Experts of a small language model.
Size: 10 layers, width 192, vocabulary 32768, 35.8M parameters.
Experts: 64 GeGLU neurons an expert, 2 picks a token, a shared expert of 64 neurons.
Training: a variant of SOAP for the experts, 294M tokens, 4490 steps.
Below are experts of layer 2 (counted from 0) of a mixture-of-experts language model. Rows are named router (the router's row for the expert), gate (a neuron's input weights, with its number), up (a neuron's input weights, with its number), down (a neuron's output weights, with its number) and show model dimensions 0-191. Each number is 200 + 40 x the weight over its row's rms, rounded and kept within 0 to 999.
After each expert's rows: a language model's description of what the expert responds to. This comes from a sample of Wikipedia text that the model never trained on.

# expert 49
router,223,185,205,224,184,277,252,213,205,232,182,153,100,179,203,222,204,137,224,207,243,255,174,174,214,209,224,208,170,159,235,152,153,194,190,240,133,182,219,129,218,157,240,145,276,231,200,218,242,196,253,244,257,194,243,266,195,258,132,239,217,276,199,227,237,184,200,187,228,245,207,144,159,185,243,208,204,232,175,186,132,136,200,211,177,222,238,261,201,194,154,198,150,246,112,171,187,176,356,152,171,186,207,165,205,165,222,207,196,151,186,158,170,209,168,210,154,207,227,240,215,208,133,205,162,143,185,202,222,164,203,167,168,136,219,217,134,229,243,239,235,212,178,155,231,119,172,157,223,235,214,234,210,260,125,231,177,202,150,146,143,153,196,180,169,177,199,196,99,128,161,202,215,221,191,202,228,205,188,159,224,217,104,135,170,212,157,161,126,186,191,124
gate1,238,173,197,184,226,256,248,229,203,239,181,303,233,216,203,227,222,211,166,200,145,283,194,150,177,184,239,226,172,281,146,226,129,221,163,207,170,125,149,195,253,202,163,90,210,212,209,228,184,193,146,263,198,184,178,177,105,203,141,201,201,210,228,158,241,194,246,276,238,284,168,230,246,187,162,226,219,175,179,226,210,101,226,211,195,256,228,242,205,275,265,203,151,189,254,241,193,278,260,204,200,307,145,222,208,203,235,254,267,259,164,199,216,246,201,185,205,221,203,211,147,222,258,213,203,198,107,222,204,188,216,175,189,101,148,197,229,215,171,200,224,185,231,108,236,147,207,249,197,205,125,229,190,114,189,185,165,174,192,263,189,207,211,131,187,176,250,268,196,207,193,197,229,199,192,169,174,226,197,200,246,194,159,186,194,249,184,180,207,181,224,143
up1,245,185,158,213,209,124,190,234,186,247,231,141,187,187,217,213,172,193,222,203,198,199,212,165,178,238,198,190,203,199,245,154,199,181,251,232,271,254,119,154,260,239,161,292,310,104,170,223,200,160,222,157,121,172,234,191,256,223,192,238,173,208,227,232,227,139,223,234,190,170,184,191,214,255,219,162,206,167,222,157,154,176,155,139,191,254,229,179,210,216,162,195,184,259,158,191,222,159,164,184,164,153,280,207,190,177,242,269,220,181,159,114,234,193,242,206,148,225,200,202,218,208,195,215,265,219,189,239,123,201,217,147,213,163,279,225,180,218,268,198,182,228,165,232,255,149,153,259,176,143,231,172,180,227,132,164,198,216,206,196,130,205,191,135,199,221,147,180,239,111,257,187,119,215,120,139,192,205,127,156,225,229,147,203,249,156,147,131,151,177,163,181
down1,162,186,242,237,209,237,189,93,207,239,144,201,179,146,144,186,189,230,160,168,182,175,232,233,124,162,190,226,194,192,188,147,222,144,186,204,231,178,165,217,175,236,167,252,237,208,236,150,208,199,162,160,217,265,234,250,214,166,173,241,243,145,169,212,246,193,215,213,153,257,281,139,292,252,170,277,239,190,229,259,196,212,187,157,200,179,159,192,237,192,256,241,213,227,198,249,182,145,196,137,200,159,221,172,139,178,167,185,159,131,160,190,240,229,222,216,260,250,277,177,200,232,165,198,187,178,145,231,183,230,196,191,197,149,221,279,273,142,310,183,225,186,212,221,277,143,171,175,227,197,220,146,212,156,182,277,201,208,178,127,119,210,214,280,172,187,205,246,238,131,181,192,164,206,247,203,220,133,258,203,146,191,182,147,200,221,254,148,179,185,127,262
Description: Everyday verbs and phrasal particles in narrative prose, such as up, out, back, make, take, set, work, as in gave up.

# expert 60
router,253,214,231,170,217,222,183,228,193,169,200,190,217,178,206,177,200,190,196,143,188,166,229,204,284,257,150,230,244,135,257,239,114,202,225,226,164,206,189,225,163,190,283,214,226,122,213,176,150,194,198,241,167,199,270,257,205,214,253,203,164,168,222,274,189,240,152,205,231,232,289,196,221,240,195,210,257,211,185,241,190,201,238,181,128,157,137,207,179,126,171,166,172,113,197,200,178,218,236,244,153,168,261,183,160,207,176,254,226,214,196,151,222,226,223,175,233,283,176,169,192,299,161,207,181,242,185,201,203,124,168,196,242,274,203,242,163,117,119,264,144,210,178,150,188,192,200,221,205,271,181,253,227,186,177,212,171,92,180,220,146,137,228,197,138,244,212,188,173,207,156,214,219,179,266,289,196,208,118,280,239,225,206,186,146,168,208,228,180,265,183,178
gate1,241,142,137,158,206,230,209,230,185,208,96,240,166,182,199,238,249,181,218,196,155,171,272,242,204,200,146,242,220,264,159,157,192,196,249,145,167,195,193,196,245,213,177,213,232,243,191,236,251,226,174,297,163,239,181,215,200,172,220,122,258,170,217,191,194,171,260,218,239,186,148,168,142,224,224,134,235,177,188,209,220,207,161,237,184,265,187,223,167,249,242,195,149,221,129,204,145,221,194,236,196,201,206,253,224,273,207,189,217,215,237,110,258,195,190,196,146,179,173,172,173,164,261,270,164,200,235,207,205,132,195,236,221,230,171,134,144,240,227,169,227,190,233,191,136,228,167,283,207,228,274,148,177,295,220,218,150,224,227,301,157,170,246,245,210,199,206,183,223,218,244,183,219,184,199,171,144,109,171,275,181,182,246,165,244,238,242,260,195,287,273,185
up1,99,252,212,177,165,169,209,224,180,140,258,225,209,225,218,148,251,150,183,237,203,203,181,134,165,156,249,226,209,207,191,219,174,194,185,238,212,105,214,137,170,198,178,224,179,239,250,249,228,134,184,196,191,146,168,171,225,240,239,150,232,247,231,249,211,197,195,177,140,198,175,259,208,220,254,180,206,238,115,153,177,219,209,178,199,240,183,183,204,162,114,155,221,220,221,159,174,176,264,200,174,172,144,237,229,187,203,163,129,155,158,190,97,251,211,189,183,229,235,303,252,187,157,228,243,290,127,202,180,222,165,196,199,175,164,199,241,216,195,114,159,160,194,90,163,190,141,217,250,219,121,245,181,130,250,242,198,259,199,208,171,170,198,159,268,184,190,267,266,175,227,257,192,200,234,227,233,224,203,158,198,228,251,228,137,191,146,223,229,140,177,170
down1,189,119,198,194,148,181,172,222,187,207,199,243,249,132,167,236,175,186,206,215,228,150,188,245,255,211,163,201,209,176,215,239,172,161,223,239,209,209,163,204,136,233,231,139,158,72,181,194,136,137,233,250,212,86,161,224,178,260,183,218,163,307,127,221,194,195,169,192,240,265,177,255,192,194,197,162,204,240,155,165,220,255,199,254,270,266,215,178,139,202,146,237,160,187,177,111,195,184,189,224,141,207,210,222,188,219,250,151,184,182,174,224,171,212,216,205,133,161,266,131,222,257,221,225,170,273,134,236,208,234,272,206,248,173,204,214,218,238,204,181,236,176,222,229,159,182,213,222,129,231,244,208,235,182,204,234,243,117,222,207,222,255,164,240,196,244,177,156,224,246,247,199,275,230,228,168,270,230,160,205,211,208,200,250,141,250,229,144,238,172,126,213
Description: Signs like +, −, ± and pipes in election and league tables, coordinate separators, and participles before prepositions, such as known as, designed by.

# expert 36
router,259,191,128,201,136,265,226,168,213,234,219,215,240,196,172,198,185,184,227,217,232,196,153,294,185,267,182,174,195,220,207,289,298,162,167,154,137,220,240,195,234,214,201,181,298,132,178,189,231,142,218,298,262,228,121,175,180,144,218,240,220,163,196,181,225,145,214,221,179,215,248,180,226,177,205,175,206,238,151,148,167,207,222,207,204,226,177,139,205,179,159,177,227,268,254,155,178,203,261,124,200,168,144,246,164,213,163,223,177,181,213,133,178,215,177,155,182,246,210,243,135,279,170,204,117,294,214,192,229,135,288,204,195,153,290,156,214,187,262,218,205,182,188,202,123,219,205,151,154,204,180,124,219,202,172,241,182,206,269,208,192,230,288,193,237,181,242,184,145,165,193,159,179,209,157,217,138,164,191,182,158,211,185,190,218,209,165,207,234,157,162,212
gate1,175,187,174,168,178,189,180,175,188,177,165,187,247,238,277,209,157,254,192,181,213,214,218,161,205,154,155,240,209,209,184,191,198,185,171,138,173,171,236,197,132,184,114,200,199,201,213,197,229,196,192,119,188,162,286,220,193,179,269,144,229,161,265,245,207,224,189,175,200,263,203,191,218,163,180,116,219,261,176,201,287,253,211,179,296,211,186,181,186,271,249,281,158,218,191,160,157,190,187,149,193,197,201,265,234,237,193,224,241,195,208,203,271,155,185,254,222,236,142,226,184,179,146,188,181,137,166,177,105,147,207,148,219,210,168,186,92,214,155,214,257,188,187,230,181,259,230,177,137,178,196,204,207,160,278,191,205,245,162,249,193,169,209,294,267,217,221,249,174,218,234,195,163,170,239,187,149,206,275,124,200,196,141,164,195,179,163,210,224,71,187,277
up1,192,235,148,231,230,172,214,145,206,232,275,272,96,216,205,254,153,130,211,199,221,189,207,317,203,242,263,212,219,264,161,158,107,224,238,226,169,188,295,236,189,168,192,176,254,180,188,174,159,268,218,238,159,253,130,225,208,199,154,190,201,217,128,241,161,231,195,239,144,214,220,217,271,248,186,295,208,153,178,124,182,196,253,166,207,184,186,166,248,146,187,190,246,185,272,143,260,198,258,162,173,184,161,203,148,177,210,185,161,286,215,152,167,214,155,183,240,160,281,239,198,246,199,221,277,168,220,244,282,173,188,250,183,204,234,203,229,232,138,202,212,220,136,185,241,170,197,211,215,178,265,197,206,223,220,217,220,201,230,148,217,193,173,166,203,151,179,215,190,192,201,207,227,146,166,189,179,182,115,231,233,108,236,177,193,207,233,208,238,221,251,206
down1,281,163,151,212,165,220,144,187,179,202,291,230,128,151,151,213,109,209,151,216,204,189,185,257,266,221,202,137,168,236,104,189,189,178,175,171,232,176,198,147,222,169,199,186,178,204,213,233,184,262,200,150,263,227,143,202,258,168,260,161,239,183,209,178,257,228,264,226,162,213,256,263,156,169,197,151,155,161,258,180,187,263,190,192,177,182,166,164,166,217,210,192,273,131,244,218,224,228,222,255,129,212,327,160,169,213,150,157,154,272,196,205,180,227,186,165,158,173,265,165,202,265,192,163,202,216,163,182,193,172,212,176,167,266,270,157,166,166,200,213,203,170,201,220,217,224,119,213,185,195,191,175,187,152,235,228,222,289,223,236,253,225,289,199,206,207,281,220,159,139,214,157,225,273,166,231,185,197,216,205,177,150,181,265,175,183,201,235,132,207,223,207
Description: Finite verbs and auxiliaries right after a subject, especially "was" in biography openings, plus is, had, has, became, served.

# expert 54
router,210,194,230,201,182,243,167,191,207,204,199,151,211,209,213,196,178,205,248,180,224,173,194,232,235,247,215,158,243,233,263,267,252,146,191,180,230,165,228,110,96,208,246,260,226,138,175,183,150,179,226,303,197,239,193,256,221,229,218,211,146,284,224,184,171,230,177,161,218,146,203,224,194,220,199,268,249,197,185,264,237,221,191,227,157,124,197,212,245,251,97,305,161,226,262,196,177,240,230,177,209,255,247,175,244,192,247,225,230,199,167,146,216,172,194,121,165,234,146,192,230,246,241,187,222,245,181,209,144,206,246,125,208,165,180,234,200,157,140,212,228,220,141,168,214,101,202,225,168,190,167,213,268,251,152,139,129,262,156,198,211,112,219,163,171,178,187,182,251,235,180,155,212,203,201,199,163,255,159,194,214,107,216,208,199,272,201,211,248,226,193,239
gate1,181,188,241,155,144,153,225,184,200,200,228,182,205,234,147,178,207,200,232,184,220,281,178,288,219,148,197,154,163,258,132,184,144,159,159,161,176,134,140,197,240,168,212,229,196,248,172,203,262,243,163,226,207,268,251,95,258,244,191,177,258,175,267,171,232,260,216,249,224,218,173,240,83,160,140,235,258,122,131,155,160,209,137,208,244,262,227,210,189,132,196,181,159,178,245,176,227,206,221,238,206,195,200,211,276,205,240,182,213,258,203,161,234,188,228,221,189,218,239,164,193,177,264,197,224,114,191,144,206,185,243,138,225,195,153,276,183,291,164,184,191,92,157,259,230,160,181,162,192,228,170,199,280,168,234,162,183,190,181,185,201,181,239,185,201,179,181,166,170,214,185,188,158,182,140,186,161,188,155,197,165,223,161,234,146,238,198,176,248,180,148,188
up1,177,244,221,224,151,189,180,223,120,262,285,200,302,181,199,233,188,203,245,204,212,203,147,239,262,201,212,189,227,201,254,293,212,200,187,160,207,144,229,202,227,152,191,243,233,222,138,182,248,153,249,246,172,174,181,167,219,238,242,183,167,151,244,220,237,215,197,203,198,154,169,117,177,255,126,185,251,203,142,225,174,217,247,238,241,206,252,223,143,165,221,196,113,195,207,168,197,188,199,204,280,199,239,163,216,149,252,174,225,198,195,195,197,160,182,245,129,195,195,225,248,199,178,264,135,190,205,290,252,213,216,242,242,136,172,269,145,187,154,161,156,170,195,215,240,157,229,218,159,198,198,166,183,136,247,123,265,198,240,166,201,170,220,249,212,218,210,196,200,186,132,178,210,208,239,185,174,151,125,277,287,257,95,143,172,181,173,200,185,230,274,212
down1,210,193,198,221,213,244,109,150,221,163,289,246,221,196,239,177,153,209,139,195,159,115,195,188,210,163,166,241,214,204,210,217,184,265,138,158,186,217,217,179,242,199,196,216,262,285,224,209,245,191,232,161,195,177,200,182,170,244,185,210,270,173,265,254,151,223,164,173,163,233,247,152,80,223,182,161,160,177,178,159,140,154,203,200,105,181,202,193,196,205,205,253,247,261,215,176,142,172,207,189,143,280,200,189,195,208,191,192,261,230,161,239,244,208,207,198,237,210,161,201,193,244,153,250,132,214,180,255,198,142,124,152,196,115,194,180,157,154,211,258,189,175,192,211,178,156,148,244,215,123,143,214,191,191,177,195,185,74,173,228,212,190,206,158,229,220,243,203,180,134,221,140,219,172,154,125,205,245,189,195,264,212,177,218,118,137,127,228,221,161,180,229
Description: Time and sequence words after a verb or comma, such as subsequently, later, again, after, also, before, then, plus digit 0s.

# expert 52
router,220,227,220,131,197,152,217,71,170,152,263,151,202,189,259,234,194,235,239,197,156,193,266,181,199,222,180,167,227,180,279,218,269,231,232,242,171,229,172,239,117,201,203,251,172,175,211,235,212,176,256,216,167,226,208,162,250,218,202,182,168,234,233,178,186,212,213,138,197,171,231,228,221,200,153,176,222,209,187,215,203,221,215,229,74,222,257,247,174,159,143,198,177,227,223,228,173,198,221,167,193,156,170,183,209,133,297,157,228,226,210,199,224,237,151,218,191,188,189,228,181,251,216,210,236,201,196,267,179,191,179,197,206,147,166,186,143,61,194,160,291,228,139,191,198,235,204,191,226,301,173,250,267,319,160,190,153,201,151,206,177,155,287,158,188,193,130,259,269,176,211,167,228,239,201,164,228,270,211,223,164,161,208,170,166,207,253,229,191,186,205,207
gate1,115,199,116,230,240,261,222,201,131,307,270,278,259,274,265,137,227,149,236,248,152,237,201,195,216,192,236,185,230,197,230,244,206,151,230,185,202,183,179,237,242,270,226,214,173,223,203,245,222,216,169,260,273,194,188,225,187,146,134,210,240,172,204,154,216,212,220,230,196,213,223,129,96,187,146,171,169,168,275,230,213,219,206,129,180,247,170,133,159,222,240,206,183,146,149,166,212,223,183,242,195,244,214,183,149,197,215,174,167,173,152,222,212,165,210,152,140,270,201,165,204,186,145,223,209,225,184,238,229,235,165,224,199,266,163,212,257,223,234,263,196,183,175,155,208,225,182,190,185,185,174,175,222,259,265,193,119,248,267,207,213,187,239,220,257,204,180,135,209,236,168,146,251,117,170,259,227,153,234,197,251,162,195,195,246,218,233,202,268,201,227,271
up1,208,292,216,162,198,176,188,199,175,243,219,148,207,201,228,162,175,161,219,164,179,212,262,229,223,173,129,209,273,191,195,199,217,211,223,225,174,186,295,234,103,261,145,201,210,203,228,217,271,218,229,167,121,231,215,195,268,183,214,204,239,215,169,187,256,236,195,246,157,230,250,236,174,174,153,255,178,223,108,180,145,187,257,112,108,160,158,241,167,265,269,202,171,190,205,218,230,171,238,158,171,196,147,149,256,155,201,195,187,164,145,112,199,189,211,175,216,191,257,231,177,271,240,160,230,245,202,252,144,276,269,196,236,240,215,195,150,124,180,208,138,177,295,164,209,229,263,222,200,197,226,144,210,216,165,224,245,200,228,243,196,218,173,191,134,189,198,149,118,188,162,193,170,217,229,148,240,190,259,193,171,203,212,218,184,173,213,188,164,120,181,267
down1,185,259,202,169,195,199,220,198,188,238,213,216,255,161,167,245,132,210,170,143,177,119,217,242,149,106,144,272,205,202,200,192,208,135,249,209,196,222,234,225,187,238,257,152,196,172,174,186,181,174,216,209,200,222,163,129,184,170,158,189,189,213,197,88,218,216,124,220,167,125,155,185,144,255,241,241,195,236,263,120,240,287,203,205,175,217,143,186,194,226,205,200,188,193,216,226,144,150,131,248,212,221,229,235,250,161,211,205,145,255,150,108,155,191,154,170,190,171,215,122,200,199,213,186,169,133,185,203,249,236,227,163,246,252,278,138,193,221,252,182,169,165,171,226,170,174,256,251,170,230,268,250,233,127,155,234,188,226,192,226,169,197,191,248,207,188,194,222,248,218,214,162,90,150,139,162,223,122,195,160,203,188,237,256,224,235,256,186,173,181,148,201
Description: Lowercase pieces inside names and words, such as the in Protheroe, field, borough, ony, plus parenthetical the.

# expert 32
router,226,172,193,206,185,183,201,156,205,240,209,195,187,170,219,208,208,154,269,191,174,241,264,211,272,179,174,181,196,210,213,201,223,214,125,240,198,153,245,207,182,195,276,244,249,262,275,132,142,134,201,161,234,235,106,191,235,203,166,171,191,255,213,239,173,254,228,258,181,185,202,236,234,214,182,260,257,212,174,252,185,195,227,78,238,225,209,209,235,190,179,226,177,272,222,259,275,240,244,167,254,189,183,186,111,187,223,206,186,152,123,92,257,189,159,249,136,208,225,211,233,149,221,186,218,173,171,154,168,204,183,209,233,166,168,180,246,157,239,196,193,258,221,158,178,137,174,212,126,160,198,205,258,203,203,207,222,234,136,215,194,194,156,148,206,168,178,228,240,198,287,212,182,227,169,276,197,113,161,280,235,183,211,198,241,273,239,215,268,145,252,187
gate1,184,183,229,217,226,234,171,308,148,227,203,194,158,163,155,154,206,165,140,233,191,191,222,203,223,172,209,217,206,237,185,229,147,198,211,165,206,156,185,247,206,247,155,262,270,153,157,200,220,169,131,234,209,192,147,179,209,206,147,256,146,227,203,214,155,212,178,189,197,200,187,231,224,236,162,182,247,165,259,228,170,170,172,263,224,236,199,198,277,237,141,240,246,173,161,165,261,216,239,192,146,193,211,207,196,309,173,197,165,151,222,286,168,151,165,298,205,222,166,197,212,183,188,184,209,145,165,154,171,173,192,310,213,234,274,211,180,170,203,195,276,204,289,170,122,158,190,180,131,230,263,196,189,235,144,219,181,136,182,165,147,163,260,285,254,227,212,179,200,220,251,213,143,267,204,231,172,230,212,223,235,252,185,230,239,274,108,241,240,188,246,174
up1,211,211,200,169,161,219,211,127,250,187,172,206,218,229,266,235,173,262,224,196,213,226,211,171,166,191,163,223,188,212,226,228,276,193,197,147,147,209,234,196,248,188,258,141,99,244,286,152,178,190,224,162,251,171,261,256,172,171,247,180,256,211,198,179,286,186,216,242,228,201,206,193,182,180,202,224,157,211,141,203,270,211,208,175,162,156,194,208,150,165,225,183,142,220,241,233,128,214,157,164,233,241,218,206,240,91,226,225,284,231,228,147,252,263,217,60,181,153,234,214,194,186,200,220,212,246,211,258,228,231,251,88,183,154,95,159,195,218,192,193,148,199,141,217,243,220,223,212,223,169,165,198,210,163,257,181,230,242,208,242,266,262,193,128,189,151,208,185,201,203,190,217,198,135,209,188,213,154,173,213,222,176,176,153,206,140,273,179,163,198,149,255
down1,192,164,112,229,172,222,164,265,89,169,210,162,238,173,189,125,191,224,184,182,161,170,192,208,216,191,228,249,212,154,225,213,174,161,224,206,247,178,184,166,174,215,181,205,206,180,164,183,177,289,232,210,147,189,264,207,187,176,240,233,177,175,224,228,185,235,196,120,195,196,196,218,216,143,267,118,240,181,215,158,142,186,246,216,121,204,198,279,145,215,245,199,232,170,178,162,121,183,225,286,238,214,206,152,197,226,192,177,174,338,179,241,169,184,215,270,213,273,158,243,126,204,169,278,221,128,206,199,231,194,100,241,201,199,215,162,190,213,188,144,200,269,177,236,165,169,195,188,180,206,253,150,171,264,164,189,163,183,209,203,219,216,205,316,212,231,197,191,179,191,158,166,226,121,220,183,166,194,275,232,175,285,195,252,177,231,163,173,230,265,227,204
Description: The digit 0, especially the second digit of years like 2005 or 2014, plus million, billion, hundred, -year.

# expert 8
router,200,232,270,196,198,181,217,170,144,221,232,174,243,179,206,185,271,161,223,135,223,221,258,244,239,194,203,203,225,192,175,218,235,216,155,197,151,165,184,198,172,252,213,219,164,165,240,186,235,243,229,248,176,302,153,184,245,202,198,206,199,217,232,244,158,244,204,188,283,214,255,213,166,199,160,187,207,160,230,170,184,221,214,179,138,194,219,196,248,244,165,273,172,220,266,182,218,172,186,198,170,260,247,178,204,160,220,248,251,222,156,176,202,229,170,150,182,155,270,225,169,231,226,216,188,226,159,262,156,103,172,168,168,213,158,151,181,188,124,245,202,219,273,182,246,246,158,78,219,258,155,77,201,241,215,255,213,259,227,295,241,163,266,177,192,170,167,179,216,257,155,286,185,194,213,259,229,166,191,163,173,242,260,261,155,221,189,175,206,125,149,143
gate1,241,201,158,186,159,159,251,222,175,196,233,81,232,177,218,253,200,180,261,160,235,188,231,181,225,188,208,177,153,191,230,193,183,264,158,200,198,220,196,191,241,226,225,204,208,181,312,157,187,278,173,214,203,237,162,232,205,170,208,225,178,185,157,216,171,202,230,270,204,157,243,196,134,211,282,210,121,161,232,158,158,178,249,143,205,206,310,151,233,154,189,108,168,134,192,161,238,130,210,194,171,219,297,134,125,166,218,201,216,199,190,162,204,260,184,168,187,167,202,239,199,179,242,222,236,200,138,268,145,201,107,148,244,260,229,206,207,123,203,217,151,238,187,227,208,228,93,156,226,208,234,227,172,204,184,219,175,221,182,170,194,181,178,142,168,274,224,225,195,216,204,178,221,217,189,218,177,176,168,102,205,219,185,212,133,280,161,166,231,178,160,130
up1,168,216,228,130,187,179,189,152,211,187,189,210,206,215,111,157,212,232,244,174,158,190,187,262,158,171,242,206,204,162,224,141,234,152,238,166,187,115,246,198,240,161,123,254,165,228,207,214,177,141,217,222,220,159,263,152,166,185,280,222,257,172,225,245,160,252,211,160,242,176,97,216,179,235,140,164,223,217,157,166,166,191,196,267,171,230,187,240,154,132,177,224,218,243,250,216,185,249,152,237,232,180,146,237,223,141,224,188,175,227,142,251,259,167,283,218,169,253,196,122,203,169,216,239,255,191,244,151,247,240,258,241,203,146,191,247,154,221,181,170,141,249,186,197,228,194,257,184,212,246,205,162,130,235,204,187,226,158,231,203,238,259,261,193,165,182,160,185,183,198,166,197,198,239,184,219,181,293,188,260,212,230,167,143,215,180,170,315,143,168,182,279
down1,228,187,122,176,208,210,121,238,209,167,192,176,203,215,215,194,206,196,244,193,167,122,231,216,219,200,208,177,298,176,181,135,195,178,224,184,236,175,147,145,94,212,199,205,189,165,205,138,207,288,198,156,191,185,233,168,145,209,90,245,143,260,224,214,212,216,176,235,210,169,196,214,148,160,234,240,193,255,203,265,200,232,207,233,197,240,137,177,168,305,210,205,232,212,191,214,254,228,265,172,159,221,243,187,281,164,153,255,202,134,160,205,176,203,250,281,167,205,147,196,176,230,168,206,178,147,238,185,136,205,190,257,129,232,289,187,200,164,196,176,239,197,121,195,157,156,248,268,166,180,243,319,167,217,169,214,143,184,199,224,196,128,227,205,263,230,164,144,167,225,305,219,191,181,239,205,152,162,181,217,185,212,151,200,187,167,171,223,184,220,180,211
Description: Words and symbols linking two items, mostly "and", also or, but, with, &, and slashes between coordinates or paired names.

# expert 61
router,254,218,189,196,152,263,205,177,179,190,197,233,91,232,189,161,246,198,194,164,235,234,225,214,151,241,209,197,217,190,178,158,152,214,255,214,151,252,174,187,208,182,216,272,179,213,217,223,234,130,142,191,241,230,206,218,152,133,224,240,274,245,205,191,186,222,247,321,258,189,166,228,229,166,248,220,183,191,272,153,205,208,252,199,217,250,209,170,221,259,189,150,272,114,177,173,221,153,269,157,228,173,174,193,148,179,201,122,177,255,202,157,208,283,200,129,215,171,158,194,256,198,201,226,146,205,199,144,217,239,212,223,176,246,164,189,189,192,148,131,238,200,185,260,178,232,194,259,204,102,245,178,136,183,149,215,260,179,218,202,257,219,146,147,153,220,241,165,224,240,264,164,209,199,175,267,156,236,156,207,252,183,194,177,268,228,197,162,140,255,251,130
gate1,219,228,249,252,194,194,247,180,188,157,191,166,162,251,187,247,254,188,199,200,223,197,264,146,170,302,208,189,216,238,212,209,265,209,252,189,179,239,202,202,186,227,149,214,175,202,227,133,264,214,262,243,192,250,212,184,218,174,188,148,197,188,187,223,188,182,207,172,202,205,122,168,175,248,299,149,164,261,196,144,267,195,148,229,274,274,245,233,175,264,197,124,205,170,253,204,158,219,165,183,197,191,197,218,269,254,91,194,243,207,239,210,235,197,137,184,180,130,240,233,272,147,246,229,179,165,194,167,174,211,138,253,197,222,242,218,163,123,199,218,215,215,134,253,139,230,268,180,208,161,143,192,182,198,270,217,120,252,182,159,246,263,147,179,151,205,242,226,242,219,223,152,133,201,228,124,162,182,230,213,235,248,175,160,242,260,243,231,162,169,211,206
up1,193,232,163,188,239,191,142,239,244,218,220,267,241,126,258,149,157,254,283,265,160,142,150,285,264,133,213,193,198,223,244,193,224,226,170,285,179,223,197,203,255,208,244,164,256,189,157,285,168,179,136,138,209,223,211,228,203,170,214,255,203,176,217,140,238,198,148,201,210,196,216,258,182,182,140,254,168,131,224,220,175,228,258,172,171,149,114,217,220,188,261,214,216,235,194,157,285,218,216,208,238,223,255,195,163,209,264,218,169,141,227,214,203,225,239,237,230,260,235,161,186,235,180,209,200,323,200,233,192,167,231,176,189,183,182,188,189,211,271,222,217,215,286,116,252,223,177,169,196,185,280,205,202,215,156,155,253,195,216,228,117,181,243,212,253,219,130,188,169,158,180,247,243,196,195,225,230,186,129,172,237,178,206,242,183,147,194,146,188,207,165,181
down1,139,214,201,166,178,168,153,252,217,170,245,163,238,189,209,215,174,141,195,224,179,275,237,190,189,199,281,166,252,237,153,259,255,178,284,155,242,180,202,226,246,161,215,111,170,174,193,189,133,251,275,215,162,223,142,228,225,146,209,217,143,246,163,284,166,215,169,223,287,217,154,196,163,199,181,133,146,208,198,245,182,121,168,185,187,209,219,246,214,149,195,221,141,211,259,163,165,211,198,227,185,241,199,181,218,203,151,178,264,225,230,173,138,173,217,258,215,153,155,183,188,173,199,121,218,180,245,163,224,153,253,100,190,173,149,229,240,246,168,228,156,212,207,143,243,158,194,164,135,186,154,240,190,220,202,193,138,147,130,177,216,198,183,236,221,166,259,178,183,174,178,234,229,213,191,148,238,298,260,261,205,238,175,124,192,229,190,267,185,261,165,243
Description: Sentence-final periods with double line breaks, and == or === section-heading markers, where one paragraph ends and a heading begins.

# expert 37
router,157,220,220,176,202,141,141,122,220,150,216,188,163,187,197,193,236,190,282,183,135,160,187,265,201,268,122,114,199,171,258,229,188,256,230,258,148,103,226,165,145,199,228,212,167,149,212,151,270,178,227,225,196,175,264,117,232,202,201,216,189,266,194,215,198,230,226,182,191,133,249,215,295,251,191,191,248,160,140,208,222,187,213,207,175,214,181,188,158,157,134,197,147,224,234,188,187,205,219,223,237,181,236,162,204,216,242,164,195,190,235,201,212,189,147,167,156,267,172,232,193,213,175,226,180,216,271,254,145,152,183,191,230,158,189,214,152,130,117,189,263,266,162,181,203,257,176,185,197,247,201,281,316,249,181,257,149,174,153,162,209,154,252,158,168,205,211,249,211,167,129,179,178,230,228,194,252,238,164,215,169,146,247,210,178,277,224,167,203,192,226,199
gate1,90,113,269,253,206,255,155,198,202,167,190,186,171,266,220,284,143,216,194,270,161,172,193,243,197,168,181,109,161,162,202,177,168,144,170,218,143,126,182,182,133,210,206,175,201,257,174,192,195,195,254,234,200,153,151,148,215,234,221,242,212,212,174,158,223,152,234,250,159,179,268,134,135,196,192,170,206,188,238,188,120,211,174,280,147,179,182,237,184,213,237,201,164,177,216,144,199,132,163,214,172,218,176,219,237,193,228,160,216,138,208,174,194,200,198,301,188,196,171,187,193,215,228,214,182,180,249,218,218,192,219,165,235,167,146,228,160,316,259,207,151,194,236,172,139,237,183,247,132,290,227,230,233,287,183,151,223,175,156,234,247,233,281,176,191,204,210,147,194,186,230,161,199,184,246,225,182,233,174,206,171,215,288,262,176,213,193,163,188,152,241,157
up1,150,188,198,180,245,211,189,190,126,220,130,171,206,165,200,238,195,238,198,151,200,154,193,275,233,221,226,175,208,182,179,164,199,188,269,193,211,184,171,221,143,154,263,177,91,283,191,235,145,145,261,157,228,196,125,204,235,208,169,208,272,222,173,166,232,193,225,136,178,165,195,261,194,227,257,160,135,217,197,181,106,165,232,187,206,183,211,180,227,56,186,211,166,134,185,210,276,194,250,221,209,194,209,209,177,253,219,210,194,131,180,225,221,140,160,202,207,215,221,201,197,223,242,224,213,197,279,194,220,173,213,179,205,162,248,281,226,266,257,237,192,203,162,266,192,191,141,224,207,246,216,235,202,163,108,149,209,157,179,297,197,219,151,110,222,202,136,215,228,180,198,234,186,250,248,223,209,215,168,238,104,188,140,144,233,175,163,132,196,213,221,198
down1,129,209,168,215,244,259,180,268,255,194,231,231,213,136,257,121,192,248,199,176,182,163,180,209,158,217,139,163,226,168,171,127,237,254,240,257,200,260,183,186,132,194,149,110,220,164,197,172,274,179,193,192,136,166,207,186,252,265,241,201,236,265,184,253,159,200,266,205,176,165,252,156,160,240,224,144,174,219,148,202,285,224,205,214,170,178,267,193,115,246,200,180,198,221,162,195,259,222,188,189,210,233,204,281,236,153,141,146,242,185,219,320,218,180,249,189,238,179,267,124,149,222,187,219,254,261,228,210,212,173,178,239,161,236,138,242,170,219,191,156,139,197,251,192,142,194,193,271,183,264,194,212,184,162,180,162,132,209,213,223,215,164,170,165,212,193,215,270,190,169,214,204,209,265,168,200,163,193,154,161,170,214,127,160,144,201,163,214,174,177,205,182
Description: The prepositions on, to, in after verbs like based or released, and word fragments like x, ox, ck inside names.